python train.py --n_layer=10 --d_model=224 --n_experts=128 --experts_per_token=6 --d_expert=32 --d_shared_expert=192 --activation="swiglu" --moe_layers=[0, 1, 2, 3, 4, 5, 6, 7, 8, 9] --router_score="softmax" --normalize_top_k=false --routed_scale=4.62 --balance_loss=0.00016 --balance_bias=true --router_noise=0.05 --router_cosine_scale=14.0 --n_groups=8 --groups_per_token=3 --init_std_router=0.0231 --lr_router=0.000974 --vocab_size=8192 --norm="rmsnorm" --norm_eps=1e-06 --tie_embeddings=true --optimizer="adamw" --lr=0.00118 --beta1=0.9 --beta2=0.99 --grad_clip=1.0 --batch_tokens=[32768, 65536, 131072, 262144] --seq_len=2048 --train_tokens=449200000 --steps=4384 --dataset="wikipedia_en"
Below are experts of layer 6 (counted from 0) of a mixture-of-experts language model. Rows are named router (the router's row for the expert), gate (a neuron's input weights, with its number), up (a neuron's input weights, with its number) and show model dimensions 0-223. Each number is 128 + 32 x the weight over its row's rms, rounded and kept within 0 to 255.
Before each expert's rows: a language model's description of what the expert responds to. This comes from a sample of Wikipedia text that the model never trained on.

# expert 52
What it handles: Digits, commas, decimal points and dashes inside numbers, years and dates, such as 3,180, 13.825, 1720, January 20, 2021.
router [119 111 142 189 133 137  87 174 213 109 107  99 128 147 140 158 129  92 128 149 133 144 128 158 167 107 140 120  81 131  97  87 166  98 162 144 173 113 169 110 107 125 166 154 126 169 133 165 118 144  82 125 153  97  66  89 117 130 130 131  84 125 141 181 125 130 130 123 105 137 115  81 212 110 129 160 140  64 104 168  80 149 134  85  97 175  83 129 125 180  71 167 196 105  80 140  52 139 161 155 113 137 164 175 120  90 117  88 145 142 147 139 190 124  78  83  96 122 123 125 133 177  90 138  69  99 138 193 148 126 155 145  81 133 122  82 162 200 148 113 181 113 103  73 108  69 114 112  91 148 182 134 112  99 138 152 173 123 162 191 110 156 130 132 102 131 167 121 169 156 100  81  66 157  96 133 122 118 116  75 130 122  98 138 140 159  48 145 108 134  71 197  92 141 118 123 110 136 116 148 170 148 138  96 112 129 124 167 162 141 149 146 145 130 143  65 167 133 100 169 121 129 110 169]
gate1 [165 137 133  60 121 125 162 115 125 110 153 163 145 128  79  78  77 145 177 146 152 132 117 133 135  93 154 178  90 154  87 102 158  91 121 112  91 129 130 146 123 136  86 144 138 109 178 148 119 147  83 166 136 172 144 128 110  88 142 145 108  92 160  97 119 126 176 104 200 147 176 125 110  70 195 111  84 102 172  75 160 174 140 127  90 134 196 115 165 102  92  98 149  84 153 131 136 118  97 169 176 124 135  94 129 109 132 147 126 168  83 150  84 124 108 108 118 131 162 172 134 125  92 144 145 115 152 135 120 121 166 127  97 123 176  86 128 157 121 177 125 100  89 138 128 171  60  29  94 155 130 119 138 191 106 196 148  90  71 117 107 153  82  97 130 118 146 149 114  20 148 145 154 171 151 114 134 130  77 149  87 142 173 145 126 114  98 118 108  95 124  82 150 137  85 189 102 103 138 120 160 139  55 139 129 136  87 135 142  63  62 144 141 145 117 162  94 183 112 139 177 169 113 145]
up1 [140 101 168 146 114  65 145 149 154 124 108 203 116 102  94  89  88  80 114 154 151 131  81 124 190 139  77  61 116 116  81 184 170 100 128 136 130 124  78  97  80  96 174  95 123 156  83 121  96 113 138 170 162 118 149 113 114  27 213 118 103 139 143  92 170 147 151 109 125 138 141 116 132 105 160 124  56 136 122  71 200  85  93 181 153 129 129 127 154 126 103 133 105 122 104 106 137 109 117  92 170 165 121 156 189 147 132 111 141 164  67 116  91 113  99 146  83  84 124 111  60 122  81 197 153 131 128 132 162  92 174 124  82 119 182 134  98 124 109  71 113  99 116 170  96 156  70 113  84 135  94 145  83 137 151 129 146  90  87 115 102 130 115 113 127 125 156  95  86  87 159 125 149 143 113 145  77 187 115 123  68 160 167 115 156 130  84 142 116  58 124  99 134 139 146 133 107  83  68  93 139  81 150 171 138  96 105 124  89 129 105 153 131 139 130 146 110 105 163 102 155 138 129 146]

# expert 39
What it handles: Given names like John, David, William and the period after a middle initial (William T.), in biographies, casts and lists.
router [168  64  82 139 196 140  96 124 137 154 161 125 133 112 151 165  75 117 190  98 105 170 129 126 105 133 104 158 146 126 117 104 121 145 149 103 217 141 179 165 141 198 138 120 146  96 141 114 109 138 157 154  87 133 108 104 118 120  94 134 109  85 132  86 176 139 157 126 132 135 122 118 175 100 131 171 128 114 155 131 124  95 149  99 102  92 112 128 103 140 164 128 133 145  99 110  36 194 111 108 170  93 140 121 105 127  57 165 149 179  92 144 143 109  85 118 162 164 121 159  61 129  98 103 106 165 101 130 144 123  70 174 147 120 193 153 170 191 107 101 113 125  90 117 143 101 123  98 177 175 102 141 146 128 144 102  61 113 114 137 185 148  76  82 173  94 119 135 127 127 119 159 210 109  97  75 180 127 204 101  93 120 162 196 134 115 186  87 119 114 108 111 129 152 156 137 134  69 147 132 155 121  73 130 114 113 126 133 196  96 110 120 164 123 126 114  95 121 208 128  77 139 157 125]
gate0 [120 145 162 149 104 114 117  86 153 125 159  64 106 109  81  95 124  82 142 173 204 132 145 118 136  89  97 139 161 123 204 138 171  71 117 119 167  80  97  91  90 116 170 103 137 153 108 131 142 141 158 171  80 179 150  92 168 163 165 124 194 154 137  94  84 192 143  93 148 119 156 143 148 142 137 151  88 172 128 148 140 153 164 172 150  69 146 144 126  93 150 126 106 160 123  90 134 118 111 141 117 126  73 110 134 127 188  92 102  99 152 130  84 131 165 108  72 151 186 102  86 103 121 157 145 110 128 155 163 150 108 139 146 153  93  89 144 150  60 139 115 174 131 152 160 156 181 131 130 124 107 145 189  88 133 115 107 107  82 183 180 159 122 144 115 135 160  90 112 151 104 102 136 205 113  84  91 169 124 120 157 135 147 153  97 101 123 134 160  65  93 139 171 110 161 107 190  74 162 154 163  56 138 131 108 154 137 124  81  82 120 104 135 174 122 142 196 110 114 159  62 114  81  81]
up0 [178  69  63 158  89 116 133 133  98 156 157 174  71  61  64 197  41 127  88 148 107 121 166 124 101 215 153 104 133 165 167 145 149  99  99  93 111 130 112 160 119 157 125 119 185 134 110 164 157 134 156 140 106 168 103 124 152 130 147 113 149 104 113 159 113 140 151 102 183 121 167  92  73 121 128 162 120 109  98 129 126 157 177 137 101 156 185 157  84 100  99 154 133 208 164 112 118 127  80 176 144 118 107 115 139 151 102 122 116 122 154 165  86 138 176 100 137  95  78  67  36 129 118 168 143 121 131 129 159  50 148 114 152 108 137 128 145  95 176  77 159 100 144 101 151 133 107 124 143 149 149 139 173 142 142 122 134 111 133 149 179 167  57  76 108 158 119  93 121 168 181  90 160 125  96 127 166  77 128 128 133 112 165 105 155 145 143  79 141 129 121  89  96 126 164  88 109  89 148  95 133 107 142 129  49 112 147  83 168 148 126 185 147 125 173 132 137 182 147 121 112 122 126 109]

# expert 28
What it handles: Words and punctuation in or just after titles of songs, films and books, such as You, Love, Night, and the ( before a year.
router [157 134  97 154 168 113  94 143 112 161 147 208 146 138 107 151 110 116 157 160 140 120 192 174 128 130 183  83 125  95 141 106 114 150 155 121 135 148 120  90 184 115 139 139 132 115 119 143  93  61 162 121 146  91 130 108 167 149 111 106 156 114 110 111  89 148 118 168 122 139 102 166 127 111 140 160 117  65  98 117 153  78 143  96  76 146 161 136  87 130 151 136  65  73 158  31  85 126 125 115 128 172 143 198 122  42 123  96 164 112 181 158 155 157 160 139 142 175 119 188 154 170 117  96 117 178 101 107 107 106 162 150 114 124 133 111 159 152 119 111 104 121 159 138 160  93 157 138 105 125 139 123  98  92 150 168  86 183 111 183 107 131  99 132 133  95 133 113 147 191  97 124 168 104  99  76  99 164 114 122  62  87 159 128  96 156 107  80 131 166  78  98 142 140 165  95 104 168 154  83 101  94 132 109 183 118 148 143  89  69 114 149 130 158 179 142  28 133 126 106 126 140  33 116]
gate0 [109 180  69 179 115 140 128 203 152  73 120 159 136 150 140  89 122 113 115 116 108  74 149 140 106 137 131 104 134 118 171 138 138  67 159 167 111  89  92 113 145 147  61 151 182 143  93 122 175 119 121 189 141  88 131 130 183 170  61 154 187 127 139 142 112  78  95 147  96 131 112 135 125 150 169 111 103 142 109 137 145 111 145 112 125 116 192 111 110 143 115 125 123 138 102 150 128 152 152  40 146 102 112 133 146 184  94 131 158 108 166 140 137  97  92 128 176 123 112 149 184 138 187 150 109 114 130 172  48 114 149 106  59 129 102  80 104  95 102 130 156 148 114 156 121 123 177 115 188  79 145 174 142 111  98 175 133  94 115 116 117 108 140 118 153  79 132 147 229 118 111  98 185 159 131 121  98 125  89 114 168 106 119 160 157 103 177 152 158 110  78 188 135 177 190 149 172 156 154 140 107 122 146 128 132 166 118 136 117  67 114 158  96 100 110  54 112  46 106 166 132 121 100 137]
up0 [ 95 175 156 162 135 170 173 114 125  85 124 185 159 154 108  91 114 180 125 117 145  96 131 116 107 179 166 157 153 134 173 184 140 130 134 106 108 166 108 122 170 103 113 124 105 143  52 156 139 130  54 124 151 120 175 151 132 147 113 135 103 188 102  86  84 109 140 155 128 115  94 143 145 176 168 132  75 187 105 140 153 176 142 114  88 128 173 147 156 141  95 174 138 168 126 147 143 120 167 126 117 135  99 143 169 155 105  88 143 111 131 112  71 139 151 194 126  65 126 131 160 176 166 156 101  84 149  82 141  44 131  75  94 112 208 100 130 125 130 128 177 121 129 128  97 156 180 167 157 131 169 156  93 142  84 107 161 125 165  94 164  93  67 107 121  71  75 131 145 167 148 124 193 108 146 171  98  87 105 117 145 179 113 131 192 151 134 152 169  78 111 123 105 131 183 149 158  73 156 168  77 135 161 148 139 116  74  80 148 122 135 140  76 118  73 140 161 100 117 133 113 128 108  93]

# expert 38
What it handles: Pieces of surnames and Latin taxon names inside tables, species lists and track listings, e.g. Me-yer, Kube-k, Pi-per.
router [111  83 144 141 149 128 104 100  52 100 107 183 145 131  90 102 127 151 141 129 116 169 195 111 119 152 115 143 134 122 104  78 147 102 115 112 188 175 153 118 168 151 185 155 129 176 145 131  75  89 117 111 118  97 117  82 147 124 135 110  95 170 170 144 150 162  89 173  55 134 136 136 124 104 115 168 163  69 162 122 135 107  81 222  87  60 132 178  97 123 135 114 133  79  99 143 124 172 137 142  87 141 142 114 100 128 102 135  75 139 127 145 177 142 176 100 131 120 157 151 127 146 112 106 111 137 157 156 186 117 124 171 199 103 123 176  58 158 133 126  85 109  72  91  88 116  93 136 125 190 121  66 125  93 105  76  56 109 166 124 118 143 121 100 192 127 211 136 172 163 165 108 172 147  82 114 100 106 111 116 138 137 103 138 130  68  70 150 144 141  87  84 165 103 112 175 121 144 136 131 152 149 106 128 141 157 133 136  91 147 100 134 165  49 120 176 146 101 134 104 164 122 132 115]
gate0 [117 172 152 148 188 155 167 182 185 159 123 142 118 115 202 122  91 110 140 141 128 174 115 105 132 105 167 166 146 130 114 124 166 109 157 134  55 112 115 116  76 138 143 106 163 119 101 186 196 140 128 147 131  83 133 121  48  66 139 105 138 150 129 132 177 178  99  88 148 147 122 131 166 106 105 125 149 147 125  98 114  77 162  77 164  73 104  97 101 119 155 172  92 111 156 110 143 115  93 114  89 133 132 120 102  82 133  92 168 114  43 150 161 126  44 151 160 155 150 109 128 154 113 134 141 174 135 106 150 176  67 142 175 138 187  90 132 139 131 144 102 171 145 170 170 107 111  57 132 108  64 123  78  87 113 133 170 143 138 176 111 104 129  69 140 145 131  87  97 182 103 165 152 123  91 117 104 131 100 166 135 117 113 166 109 151 146 182 134 105 127 101 112 166 183  28 120 129  80 113 104 115 105 160 139  79 139 122 126 109 112 140 139 128 162 104  54  77 139 103 146 104 106 115]
up0 [126 127 135 110  98  98 169 172  99 111 141  73  89 102 142 105 147 134 106 121 105 142 102 120 154 119 119 132  94 140  76  83 133 115 213 105  95 112  69  74 141  97  92 150 158 151 106  85 119 150  77 109 155 116  43  99  97 127 125 146 143 143  94 123 138 186 112 181 158 120  77 130 168 102 130 155 169  68 135 163 140 156 167 132 149 141 142  84 113  90 149 114 127 112 136 134  96  95 218 126 134 169 159 159 140  32 105 134 120 155  87 107  91 174 164 146 168 137 142 189 173 104 122 104 133  91 131 137  91 142 107 179 114 141 150 145  90 147 180 137 143 146 168 134 100 177 114 142  92 136 102 186  84 162 104 145 152 131 120 109 142 138 116 129 165  95  69 101 141  90 189 104 144 134 124 174 170 160  84  45 114  81 157 137 162 116 128 140 169 221 108 158 196 144 144 107 119 160 166 181 147 113 117 133 137 116 171 199 118  80 168 103 125 139 139 136 135 110 154  79 111 167 161 131]